python train.py --n_experts=16 --d_shared_expert=256 --activation="squared_relu" --router_z_loss=0.0001 --norm_eps=1e-05 --train_tokens=239100000
Below are experts of layer 4 (counted from 0) of a mixture-of-experts language model. Rows are named router (the router's row for the expert), up (a neuron's input weights, with its number) and show model dimensions 256-383. Each number is 128 + 32 x the weight over its row's rms, rounded and kept within 0 to 255.
After each expert's rows: "gets" lists some tokens that make up at least twice as much of what it gets as of all text. This comes from a sample of Wikipedia text that the model never trained on. Tokens count by the router's weight.

# expert 2
router [111 124 149 134  58 148  95 159 163 129 135 104 112 107 147 114 122 123 115 116 121 123 118 151 112 161 146 187 145 129  82 151 200 184 145 130  91 121  85  90 130 115  77 131 136  62 128 143 145 149 113 117  69 115 169 139 126 136 132 125  83 185 101 142 136 160 186 160  91 161 131 120  81 123  80 142 141 139 114 136 138 132 143  59 100 148  86  89 147  81  75 134 143 150 134 143 155 135  61  99 172 176 161 101 132 154  65 156 162 160 196 154 178 109 114 139 101 126 114  90 144 115 115 177 103 111 133 137]
up0 [136  79 169 182  90 151 112 156  78 146 124 151 101  90  86 122 176 137 148 135 149 120 148 151 106 105 177 117 134 166 147 107 200 154  75 127 174 116 114 125 151 127 171 145  81 166 120 158 157  98  75 108 141 110 130 143 140 120  75 168 152 108  99  97 147 137 182 164 105 128 122 171 125 113  89 110 134 103 163 131 137 158 135 106 134 146  97 114 141 127  99 116 105 153 184 124 137 115  97  86 133  90 159 170  53 172 159 138 174 101 100 159 169  92 173 162 131 135 166 106  59 168 103 129 113 145 167 149]
up1 [191 109 105 113 177 130 142 121 140 128 117 114 147 140 160 116 109 142  96 119  57 106  93 176 129 107  88 176 161 138 119  65 135 120 187 144 136 143 111 125 173 130 140 103 137 105  99 174 162 146 143 159 101 116 139  86 109 145 107 126 139 130  99  92 151 175 165  80 140  94  88 101 146  77 136 140 135 192  94 123 144  85 125 141 120 151 143 163 164  96  62 173 171  77 122 151 114 113  92 140 130 146 132 124 144 161 108  79 125 151 176 104 171 130 216 126 156 131 177 126 140 102 123 151 139 141 135 169]
up2 [139 101 167 131 140 165  98 148 131 149 109  83 121 123 164 115 148 145  80 177 151 110 177  96 137 127  79 134  94 118  57  93 116 122 156 137  84 143 118 205  61 108 118 133 127  87  96 144  89 116  97  90 205 149 172 114  96 128  82 193 135 128 176  88 149 112 127 153 129 140  99 175 136 120  97 106 113 127 173 150 112 132 146 112 105 167  88 117 109 107 119 142 130 106 169 136 129  90 120 112  86 155 138 117 197  62 157 145 108 169 146 177 140 170 119 115 135 174  89 104 180 140  94 202 154 199 127 143]
gets: "=", " |", "|", ":", "\n\n", "\n"

# expert 13
router [ 75 123 119 143 116 143 179 136 109 111 124  75 134  97 178 156 125 178 164 110  77 101 156 155 148  70 182 165  85  75 103 139 127 132 158 148  91 125 180 125  72 121 118  89 172 139 134 130 145  63 146 136  53 122 138  93 132 143  87 157 102 137 163 194 123  93 105 130 117 193  92 147 100  97 130 173 212  99 128 117  81 154 159 165 140  81  85 109  74 117 161  80 110 111 106 135  46 123  56  61 174  99 179  92 114 129 118 106 113  74 149 131 151 181  90 125 140 177 148  95  82 137 162 114 173 132 191 172]
up0 [178 134 119 114 111 106  89 119 128 104  92 139 111  99 130  93 123 130 136 120  73 141 115 123 112 123 144  46 134 158 145 119  89  83 148 139 118 109 123  89 102 147 158 105 139 169 136 168 154 166 153 144 146 156  94  91 111  85 196 144 108  53 157 103  89 175 131 149  93  69 120 168 126  80 146 130 177  85  90 129 120 111 165 121 148 136 133  73 152  87 160  89 146 141 166 125 100 177  54 141 169 181 112 118 120 182 134 176 122 135 177 128 129 125 121 146  97 143 149 105 149 124 104 125 152 171 115 147]
up1 [156  98 102 135 157 159 119 129 168 172 101 101 162 110 110 169  62 114 193 146 111 148 123 135 110 118 138 149 113 120 112 125 198 119 167 168 120 120 128 171  45 181 116 163 137 100 139 137 139 145 142 180 146 114 110 208 165  89 135 118 115 118  87 106 153 124 127 137 177 151 120 178 148  34 158 182 139 126 157 104 109 168 131  74 150  94 115 123 136 163 183 123  84  93 144 111 157 143 106 131 104 148 102 126 125 125 114 150 137 119 177 159  84 164 102 140 129 119 160 136 102 151 175 107 122 127 131  70]
up2 [ 69 175 141 129 115 126 105 166 110  77 178  79 137 110 114 123  66 112 111 126 112 184 119 155 112 138  84 118 154 145 107  87 167 192 164 136 127  68 126 143 131 149 134 154 109 128 164 125 132 117  86  67  94 128 113 124  96 157 148 160 121 147 147 112 187 118 124 148 118 103 129 182 115 135 111 131  93 153 162 137 138 140 177 135  32 148 121 109 133  78 143 123 104 136 159 130 149 179 170 141 111 173 126  83 121 127 159 128 119 168 144 126 102 148 123 147 109 132 107  58  89 116 136 146  90 128 147 122]
gets: "ed", " that", "ing", "d", " it", "s"

# expert 5
router [100  66  80 154 114 103 147 123 162  93 105  83 105  89 183 148 111 198 173 117 158 102  96 143 158  96 132 122  97 155 146 199 159 171 146 157 112 118 155  77 114 166 103 140 180  86 143 144 169 133 152 165 161 163  94  90 100 127 160  90  96 139  85  64 160 151 127 131  68 151  90  69 101  92  94 173 157 175 107  91 121 125 151 143 149  94  92 125  98 193 103 165 104 171 140 154  71 180 138 156 154 116 132 122 159 174  92  68 138 103 105 123 111 171 102 181 114 120 155 138 151 118 141 122 134  93 129 175]
up0 [131 180 130 130 117 107 126 154 155  68 179 151 126 136 138  71 145 186 136 114 134 120 129 155 129 132 109 154 110  72 115 128 121 170  95 166 120 175 133 158  90 123  70 160 147 122 161  75 126 122 142 107 117 165 181 117  63 138 172 110 119 117 130 165 116 143 158  91 155 168  71 115 120 106 122 129 135  80 194 163 135 115 151 162  50 138 130  99  72 156 154 126 208 130 113  57 128 119 144 147  84 158  81 195 123 107 123 113  67 134 107 183 125 120 119 107 137 188 134  92 163 103 144 128 137 107 124 181]
up1 [103 114 110 111 109 174 164 175 130 138 139 130 153 144  85  97 134 135 121 106 178 123 152  91 149 133  58  71 151 122 122 124 108 136 176 128 144  90 127 129  99 139 170 104 180  76 143 159 139 104 169  87 134 158 155  96 153 135 154 126  80 138  97  86 121  80 160 106 139 168 120 147  94 186 120 150 122 165  86 130 101  79 149 155 153 106 146 136 113 134 116 133  90 179  77 117 110 147 146  88 131 160 139 129 215 100 160  88 119 213 145 131 112 114 159 139 123 106 135 166  76 140  83 125 145 151 160 126]
up2 [132 100 161  99 123  80  93 111 137 119 143 163  66 130 110 150 114  95 136 122 164  84  88 151 164  70 101  86 110 113  84 124 157  84 136 122 104 121  94 137 193 158 147 128 144 130 133 173  95  69 111 102 154 160 130 189 155 151 139 133 112 151 154 103 124 172 100 116 163 158 141 131 178  53 139 176 158 175 110  75 144 106 100 162 134 139 151 102 113  95 107 157 126 102 189 126 126 180  83 169  68  81 134 149 159 115 114 134 144 134 117 123 153 136 120 103 112 105 142 159  92 149 115 107 139 129 101 117]
gets: ".", ",", "-", "|", " of", ":"

# expert 8
router [ 97  91 203 118 143 119 161 102 182 121  96  94 182  98 112 124  80 125 147  62 164 132 197 184 170 179 117 110  86 103 153 155 144 106 127 188  59  98 150 120 166 136 103 159  98 151 150 201 152  53 133 128 166 192 130  67 114 136 162 136 143 124 148 137 104 116 159 154  96 109 115 133 133 139 111 104 136 144  46 114 117 143 105 130 148 121  99  80 124 149 146 129  62 138 174 140  90 111  69  88 116  75 136 117 116 118 117 115 163 123 162  90 128  74 155 144 106 165 147 118 102 171 154 131 138  85 154  99]
up0 [176 166  87 136 126 138 103 136 105 148 115 123 145 163 146 108 151 146 108 127 185 122 124 103 129 150 157 134 178 151 154 101  97  84 114 159 162 134 143 140 106 110 156  67 156 120 167  87 127 117 122 154  95 168 137 114 130 113 135 111 133 115 153 168 156 135 137 147  79 148 166 113  90 138 120 106 120  74 135 150  71  80 187 140 141 137 137 107 134 136 165 126  58 103 168 145 225 122 123 167 117 110 109 102 125 165 120 111 176 178 165 125 144 201  85 144 119 104 153 104 147  96  95 124 111 151 125 118]
up1 [212  69 172 141 143 185 105 162 118 137 111 194 112 122 127 112 137 157  72 134 113 143 126 132  43 173 193  96 184  88 179 141 136 125 123  94 168  76 106  79 144 172 155 160 114 141 137 136  98 131 130 148 176 154 137  93 186 118 173 143 156 108 140  92 148 139 182 137 142 130 164 135  80 125 138  80 126 114 101 133  93 114 131 120 131 140 160 128 162 110 125 133 144  47 140 148 125  59 122 117  68 157 102 134 143 137 113 142 114 124 101 103  96 171 129  60 147 155  78 151  64 145 129 143 156 128 115 124]
up2 [119 101 137 127 116 118 141  71 105 147 167 101 164 107 145 138 173 149 144  92  77  91 104 125 133  84 138  98  93  77  65 102 141 160  89 111 133 121 124 191 129 155 144 120 152 100 118  95  94  75  79 171 124 120 102 116  98 111  91 111 115 114 119  93 100 123 175 118 173 125 161 173 129 124 110 140  86  80 104 106 142  91 170 146 149 116 184 114 109 155 131 158 194 143 122 113  99 122 117 130 169  89 137 114 156 130 141 173 115  58  89 140 107 145 134 108 145 112 173 152 121 194  90 104 165 150 145 135]
gets: "a", "e", "n", "i", "o", "on"

# expert 7
router [144 119 139 168  45  95 111 112 148 102 132  87 164 117 181 122 117 131  87 103 101 108  80 132  95 157 152 169 182  98  66 151 181 219 115 131 116 101 165 152  93 124 132 142 153  69 157 112  97 118 120 106 168 172 115  91 146 155 132 107 123 150 120 107 116  92 113 142 102 156 106  83  50 180 147 125 115 142 138 105  98 108 140 111 142 172 149 174  68 214 123 174 136  89 162  85 110 140 122 142 134 141 132 105 132 184 127  57 151  80 115 115 145 163 145 150  75  81 149 177  86 104 127  96  86 109 176 126]
up0 [ 92 100 111 145 106 123  79 128  85 166 110 133 155 141  82 132  52 142 104 169 146 108 124 103 186  77 102 142 150 155 105 129 115  89  88  99 148 132 156  71 141 152 130 109 130 121 123 120 183 111 205 118 186  72 131 120 188 122 131 111 147 126  79 123  61 112 150 120 171 105  75 104 120 133 104 107 127 117 110 107 131 128 137  43  96 152 163 100 121  79 128 106 115 135 130 179 104 127 115 105 152 172 112 133 113 215 139 179 144 126 146 101  66  85 113 119 146 106 109  93 120 168 138 163  63 123 129 139]
up1 [147 119 121 140 108 108 155 131 113  89 180 105  85 110 151 125 103  98  89 102 116 165 126 100 154 183  78  99  96 136 113 131  70 103 146 126 125 166 158 153  85 118 157  77 141 106 185 157 161 102 149  95 131 115 159  82 163 113 211 154  94  97 100 125 119 105  97 110 158 128  82 129 116 125 199 122 122 189 116 151 131 159 144 121  64 143 139 133 133 171 123 192 125 144 143 109 123 139 134  94 112 141 182  57 143 177 140 127 201 159 129 139 159 147 104  85 184 170 165 111 158 153 173 137 151  85 126 151]
up2 [ 64 139 113 181 103 103 117 141 155 122 124 115 108 158 115 110  90 122 120 103 102 124  40 102 119 131 114 107 138 127 115 144 152 135 106 184 176 121 107 148 152 191  94 118 151 130 101 118 148 153 139 143  99 116 113 185  64 119 149 126 161 101 102 100 189 124  71  66 151 124  83 122 135 137 146 104 198  70 154  78 149 181  90 152  84 170 125  94  98 114  78 160 160  76 135 136 157 125 164  93  70  98 174 185 108  96 103 146 136 144 171  93 125 147 136 112 149 108 145  97  36 109 100  95  74 164 134 133]
gets: " the", " in", " (", "–", " of", " New"

# expert 15
router [111  95 171 109  92 139 100 104 190 152  96 103 164 210 158 166 152 116  81 135 165 122 151 126 124 171 112 159 148  80 136 197 119 112  88 130 158 107 138 168  94 130 134 112 117 103 145 158  74 139 151 160  58 134 185 122 108  86  85  62 120 146 139 128 140 175 132 163 113 135 139  77 143  85  96 137 126  92 201 100 122 117 167 128 160 100 134 147 114 128 128 162  96 116 130 143 154  90  75 132 126 129 155  57 124  95 140 150 201 134  85  90 164 120 108 131  86  95 127 111  88 121 141  99 153 143 160 133]
up0 [173  94 160 142 128 109 131 161 160 137 130  73 116 142 154 150  89  33  93  81 140  75 133 163 123 155 179  92  95 103 153 110 103 141  93 140 134  73  97 123 162 147  90 121  99  69  77 151 152 124 112 126  82 155 132 212 135 112  74 164 142 120 176 136 126 104  81 180  92 218 176  60 218 129 121 129 161 101 163 125 141 155  87 150 113 177 134 176 118 131 126 168 149 144 139 113  94 123 145  94 135 164 131 175 115 115 162 121 137  74 160 177 134 121 100 104 105 155 174  69 165 134 154 153 128 154 106 124]
up1 [151  86  73 140 101 168 172  97  73 107 129 106 151 139 193 135 129 110 167 138 152 117 172  94 154 127 121 117  64 139 169 100 181  90 102 139 103 120 106 118 132 164 111 128 127 104 149 131 127 110 140 117 135 129 126 116 109  85 151 110  99 114 122 120 189 165 160  78 126 170 123  91 170 143  82 175 171 172 152  79 133 174 102 100 182  73 144 130  86 144 137  87 106  82 173 140 138 101 181 162 190 133 179 145 108 144 156 135 151 122 103 185  87  60 193  80  97 114 182  93 115 122 136 135 112 118 108 154]
up2 [177 156 101 146 123 129 111 114 154 107 128 123  56 107 146 126 148 136 169 185 143 170 115 155 141 124  99 116 110 120 129  90 143 139 117 161 128 118 144  71  96 150 154 149 102 114 101 115 155 102 143 163 137 176 109 132 135 140 117 123 100 145 101 118 113 157 133 161 133 129 109  72 105 139 159 128 119  63 111  58  97 137 136 124 199  89 144  88 144  92 111 146 138  73 176  95 123  35 127 211 164 107 127 119 156 105 140 109 165 109 107 113 147 160 101 154  75 158 168 182 147 112 129 160 165 150 127 150]
gets: "-", "\n", " one", " two", " other", " all"

# expert 12
router [124  99 161 199 143 140 171 165 194 119 116 145 150 124 159 145 124 127 115 107 129  72 142 123  99 137 150 215 100  90  61 167 190 154  90 114 112  91 110 109 124  88 126 130 172 129 128 109 157 121 185 155 112 172 204  91  98  99  93  88 100 159 122 159 195 123 132 204 102 136 126 103 136  93 100 130 128  87 105 129 164 114 150  89  82 115  88  92  71 138 100 155 104  88 131 146  69 185 151 109 120  48 130 142 103 114 179 103 100  68 149 109 156 104  87 143 119  90 153 132  68  84  94  73 150 160 130 137]
up0 [ 80 115  95 142 214 184 156 150 113 105  82  99 105 155 134 139 165 105 177  99  94 149 127 111 105 189 123 125  99 128 143 151 142 140 122  89 172 147  91 103  54 133 119 153  99 144 123 158 161 121 126 124 108 176 118 152 162 132 105 159  89 101 147  90  59 153 209 147 111  95  95 113 152 131 175 122 190 128 144  87 119 118  99 208  30  76 129 112 124 115 164 105 179 173  83 160 133 153 141 115 155 117  88 111 113 117 165 123 158 127 101 121 142 116 145 143  95 100 170  87 101 133  63 104 130 163 129 163]
up1 [105 121  62 169 112  81 108 135 118 113 142  72 113 148 159 107 207 108 119 121  87 155 163 171  78  93 171 153 136 139 111 133  84 120 160 170  77 111 154 103 107  93 129 117 112 138  80  94 102 142 147 124 131 125 137 105 195  61 113 210 150 124 128 149 165 120 118  89 115 117 109 184 117 119 169 119 125 110  74 159 132  83  87 151 116 170 110 139 152 165 116 103 120 102 122  87 128 170 127 132 174 144  96 141 158 105 119  88 153  81 181 164 176 161 119 152 204 130  96  82 114  77 123 125 121 135 146 119]
up2 [115 103 131 157 170 129  96 137  91 188 126 131 131 145 186 170 142 111 164 138 196 150 191 116  75 110 117 181  99 129  78  83 132 116 162 164 156 174 153 127 107 173  96  98 106 166 171 158 154 117 222 175 147 118 153 123  86 129 101 184 106 159 141 208 137 150  95 166  99 155  98 102 121  51 133  93  88 104 176 144 156  95 120 183  49 183 181  96 134 143 124 159 100 120 169 131 192 153 166  74 126 105 117 128 177 185 114 134 223 131 152 111  97 103 118 180 172 166  84 143 109 102 151 138 191 141 126 119]
gets: " the", " The", " a", "The", " first", " an"

# expert 1
router [105 101 132 137  83  99 180 151 135  98 165 109 119 160 133 140  91 160 146  81 155  90 157 125  86  92 139  89 146  95 128 113 115 152 127 165 129  75 159 136  94 146  68 179 125 117 160 125 117 109 116 206 145 173 139  85 148 115  82 100 158 172 119  90 153 193 142 121 101 103  69  99  60  66  94 141 158 139 104  83 115 155 180 139 123 126 162  80  52 133 113 168 158 154 134  77  78 163 114 107 149  67 124 129 184  95  61 101 118 179 134 111 153 132 117 154  92 111 142 154 121 157  68 165 121  88 124  97]
up0 [117 121 164 126  78 110 109 132 117 122 139 105 125 151 163 122 140 160 157 103 143 123  81  99 151 146 106  97  83 143 147 135 109 137 144  98 162 133 135 120 120 117 104  67  98  94 106  73 149 115 173 157  63 120 102 145 154 123 127 149 141 159  75  92 154 195 118  70 160 128 102 151 114 150 104  87  43 158 122 163 170 130 201 149 103 136 136 144  78 166 138 167 125 153 145 174 131 110 195 120 145  72 110 122  67 138 145 178  86 144 119  97  99 136  77 107 167 184  92 110 109 150 136  99 113 112 131 126]
up1 [139 119 185 130  89 175 170 132 116 122 186 136  73 120  83 124 134 132 113 165 114 121 144  91  91 153 114 128 143 183  89 125 113 112 106 105 106  99 131 118 117 147  94 167  96 170 146 168  96  73 210 118  83 127 127 120  87 127 153 116 142  98 128 103 103 208 147 110 118 140 159 153 117 138  96 144  94 182  76  91 129 148 188 144 130  98  77  45 110  87 175 113  97 140 106  81 134  98 115 121  98  99 144 157 127 123 157 106 118 125 131 162 127 101 117 134  92 132 107 113 146 151 158 100 196 134 127  92]
up2 [ 79 121 194 183 113 146 157 158  74 159 108 168 100 143 122 161 130 119 159 113 120 124 152  72  98 177 173 122 157 166  67 142 131 141 132  88  51 123  95 135 143 118 113 133  72 120 166 176  66  70 129 134 132 111 120 116 155  94 118  94 117 117 119 151 135 136 125 125 110 149 156  89 154  93 128  83  71 133 107 141 126 141 117 118 153 132 115 123 123 133 150 156 138 128 110  75 145  64  86  97 169  77 148 104 178 143 165 120 149 127  74  80 144 139  25 118  91 115 121  90 129  96 166 107 101 189 150  79]
gets: " and", ",", " |", " (", ";", " –"

# expert 0
router [124  72 127 152  79 119 136  92 156 155 105  97 165 128  87 134 112 136 122 149 165 179 123 120 135 138  83 139 122  68 131 177 116 154 108 138  96 113 111 138 127 123 100 140 109 105 168 142 102  95 151 167 177 111 173  99 128 101  93  77  81 140 194 116 150 150 131  40 115 148  97 103  93 110  77  95 145  94 156 102 181 147 142 101 100  97 120 117  97 125 138 192  98 124 155  89 128 154 153 118 175  73 136 194 162  85 121 166 110  95 162 151 156 100 119 167  84 147 122  95 127  82 229 121 115  55 139 154]
up0 [104 114  82 134 128 100 160 145 161  98 138 122 105  63 127 123 165 153 126  95 155 112 131 118  82 104 122  88 155 145 152  92 222  76 129 122 105 151 149 171 164 162 125 118 128  96 112  12  65 112 169 174 107 102 116 110 101 162 131 115 138 162 151 126 130 144 142 202 109 155 141 107 123 159 128 138 135 112 164 166 163  93 147 134 148  56  76 195 111 169 132 152 102 121 113 143 169 174 189 121 126 125  98 172  61 184 105 109 141 135  99 138 108 154 117 108 139  94 147 133  97  90  73 145 134 110 121 101]
up1 [126 121  75 125  69 178 161 149 159 159 119 161  69 154 159 177  86 121 125 144 112 100 152 115 132 183 137 125 123 114 130 130  48 119 104 104 141 125 121 147 148 112 109 119 157 183 138  81  90 170 124 121 170 179 125  75 108 141 122 207 134 136 107 104 178  98 154  50 148 121 125 101 149 138 110  36 181 140 184 100 121  93 164 170 137  95  83  91 112 142 153 155 206 100 171  54  60 117 176 144 126 169 125 130 141 143 177 168 130  87 136 104  85  90 154 113 103 168 133  87 162 112 137 114 123 111 134 133]
up2 [140 130  89 136 102 127 137 138 152 169 130 134 139 155  90 195 108 141  87 169 106 121 132 146 171 207 118 167  50 170 127 123 165 119 129 180 141 123 136 101 103 151 119 164  77 106 108 106 150 128 139 149  98 153  97 175 157 122 113  83 115 169 123 124 124 102 117 168 126  99  76 103 145 156  94 150 148 118 130 158 112 151 126 104 113 113 129 153 147 116 143 152 150 141  98 104 156 105 103 155 100 132 132 156 141  93 109  92 155 153  84 105 149 131 178  67 100 140 108  86 128 172  91 120 183  78 128 104]
gets: ")", "\"", "}", "″", "]", " University"

# expert 14
router [153 135 124 148  81 116 117 167 124 145  36 140 205 144 113  85 155 123 156 100 169 146 144 135 130 200 121 111  55  91 116 109 120 135 152 133 163  93 154 136  91  95  83 154 107  89 199 190 133  48 155  98 153 134 109 141 128 186 136  94 125 109 205 169  80 156 117 102 109 155 129 127 116 139 112 106 132 199 119 106 177 106 166 108 131 104 125 113  99 134 126 110 125 119 124 160  89 161 136 108 136 139 136 173 129 100  97 123 141  52 128 133 134 170  82 164 108 128 160 203 122 157 133 102 176 136 166  98]
up0 [119 159  71 136 124 155 140 132 138 126 131  93 140 176 109 119 144 130 155 134 142  63 111 177 132 150  84 135 154 135 113 100 121 122 100 159 124 106 200 102 119 113 154 128 168  83 141 134 133  98 145 105 107 147 162  99 130 100 116  79  82 130 139 113 111 139 117 137 123 151 139 110 127 123 124  97 140 107 137 125 108  82 128  77 121 130 188  93 117 118 114 102 129  99 107 134 104 130 121  90 115 121 127 108 138 127 101  96 182 176 105 177 176 173 134 154 140 131  96 158  87 120 125  47 134  93 123 141]
up1 [160 144 164 157 133 135 102 150 105  84 133 151 155  76  74 128 138 174 145 103 124 130 120 102  78 118  77 154 156 180 130 148 189 138 114 121 149 123 133 123 129 166 159  72  73 137 155 114 139 103 145  97 173 150 112 147  88 116 150 131 144 165  81  93 136 125  95 137  97 158 128 140 102 110 123 171 133 123 170 201 168 146 140  95 126 122 100 134 120 182  85 111 134 192 147 129 123 106 109  53 113  97  57 166  35 155  88 152 134  91 120  93 153 107  91 126  89 142 188 130 170 102 183 150 212 243 102 141]
up2 [118 112 147 179 138 138  67 145  93 122 116 156 197 164  84 144 155 117 116 147 103 152 123 101 161 146 208 105 143 147 147 227 108 151 135  94 127 135 157 138 156 126 152 167 165 166 122 149 199  97 139 145  85 203 168 141 132 195 126 135 121 121 153 130 107 120  90 103 155 157 119 137 114  75 137 152 122 113 129 131 104 149 166 105 144 129 202  78 134  92  86 116 142 101 116 148  81 153 189 102  70 117 173 104 104  92  91  80 155 163  69  90 112 117 121 190 109 138  45 166 109 125  93  88 124 144 136 153]
gets: "s", "es", "ers", "ation", " well", "ion"

# expert 9
router [ 64  89 131  97 125 105 164 153 160 133 128 111 135  81 144  96 103 150 122 121 113 135  97 137  82 153 110 153 107 122 103 145 153 122 145 161  62 104 155 177  94 165 139 105 159  84 114 132 124 106 124 150  89 123 119 144 171 100  60 167  73 108 181  92 157 191 118 120 144 150 135  75  46  96 125 140 159 108 152  70 173 158 184 151  71 122  85 132 111 146  97 101 150 111 151  86  76 166 118 174 149 126 137 132 149 134 136  59 131 121 208 148 136 127 129 118 100 110  92 113 109 115  83 180 154 143 130 164]
up0 [104 119 124 130 103 189 149 142 124 159 190 100  87  72 145  79 111 106  94 139 187 148 126 155 105  98 117  78 122 100 176 140 121 114 148 153  77 104 108  60 128 120 113 172 112  98 115 124 190 137 106 151 204 108 161 140 110  90 136  83 113 162 124 137 180 148 185 118 124 126 109 140 118  62 144  87  55 182  81  89 124 169 121  77  93 139 127 138 160 164  97  63  98 112  81 186  70 182 120  68 116 149 183  78 160 146 106 114 148 116  93 198 104 218 156  78 152 110 135  96 137 113 148 124 177 156 141 101]
up1 [133 151 148 178 150 182 161 112 102 101 128 115 126 148 113 119  90 151 117 114  83 166 130 123  90  98 138 126 201 124 123 136  37 175 116 100  86 153 142  70 103 143  96  98 115 100 111  74 141 128 167 177  83 120  82 133 151  74  88 111  76 153 135 129 110  55 160  65 120 170 113 108 156 118  97  82  87 164 141 173 195 103 206 117 123 147  95 144 136 135  78 109 116 127 144 150 134 138  97  90 113 167 126 137 168 155 144 148 166 148 140 133 124  67 159 127 102  89 130 171  97 127  97 149  98 102 184 150]
up2 [108 132 139 109  89 127 121 149 119 138 102 176 153 107 137  79 131 140 113 162 144 152 123 109 190 103 103 103  95 154 144 113 162 100 132 102 158 113 123 103 169 136 154 215 141 232  90 114 203  98 126 112  62 134  96 145 115 150 110 120 175 153 193 117  80  25 103 204  93 105 176 155 168  97  77 115 112 149 131 160 138  96 129 149  90 118 163 170  95 109 170  52 148  61 120 129 115  89 110 109  82 111  92 115 138  44 198 137 133  88  70  84 149 150 164 103 142  38 143 201 124 133  97 113 114 160 160 132]
gets: " to", " in", " for", " by", " of", "  "

# expert 11
router [133  80 139 110 129 103 143 158 151 103  91  94 166  98 130 142 123 129 134 163 143 116 118 140  14 142 117 137 105 117 133 144 163 148 116 155 136  63 137 144 113 158 130  72 139 102 125 208 166 101 160 120 154 161 122  98 142 111  99 105 116 145 178  99 147 151  54 169 111 109 110 117  95  49 121 159 164 105  67 143 136 135 188  89  99 144 117  29 154 135 147 157 126 112 153  95 120 207 136  51  97 135  94 133  98 115 104  35 124  75 103  84 104  89 148 131  59  93 138 128 126 103 120 161 144  93 167 140]
up0 [148 156  87 122 164 133 109 107 153 148 137 106 109 111 140 118 158 147 137 112 136 132 141 146  94 103  94 119 120 103  97 197 141 101 155 135 110 149 110 164 121 145 127 196 114 127 153 141  96 143  65 118 114 145 102  76 152  94 131 126 110  94 101 129 120 119 109 163 101 157 131 140 164 107 131 220 106 156 130 165  88 166 164 163 131 108 118 124 154 145 112 101 126 153  97 145 137 156  97 109 160 228 154 106 122 136 107 139 120 149  96  75 177  38 155 168 119 113  73 117  72 134 117 108 147 159 159 148]
up1 [149 113 154 166 132  96 107 147 167 106 125 106 133 136 102  91 132 156 177 110  62 223 155 143 146 121  76 138  97 166 129 138 123 147 144  88  42 176 128 133 133 151 106 158 117 128 128 115 170  99 163  75 133 219 135  93 111 133  79  65 120 114 148 184  90 126 197 167 126 133 187 116 138  98 120  91 121 155 138 140 130 146 145 148  91  64 123  95 147 138 141 122  73 128 140 117 122 122 189 155 102  69 238 113 135 107  58 144 105  95 102 109 143 132 157 161 114 106 143 167 154 148 195  75  98  80 127  70]
up2 [ 66 101 125 109  99  81 179 161  92 164 162 142 124  90 115  89 125 148 118 113  97 108 141 132 156 137  31 156 157 128 150 158  70 141 163 114  82 124 145 148  78  87 163 119 154 123 128 112 105 105 107 174 118  63 101 127 104  77 124  56 127 108 125 119  85 132  86 128 106 177 107  83 179  86 140 118 133 158 156 181  92 153 133  51 116 121  87  99 117 144 103 134 108 114 115  88 108 129 124 112  96 188 112 121 119 167 115 176 110  59 121 168 118 103 192 144 141 109  52 118 135 190 123  62 164 123 173 180]
gets: "-", "–", " a", " and", "/", " American"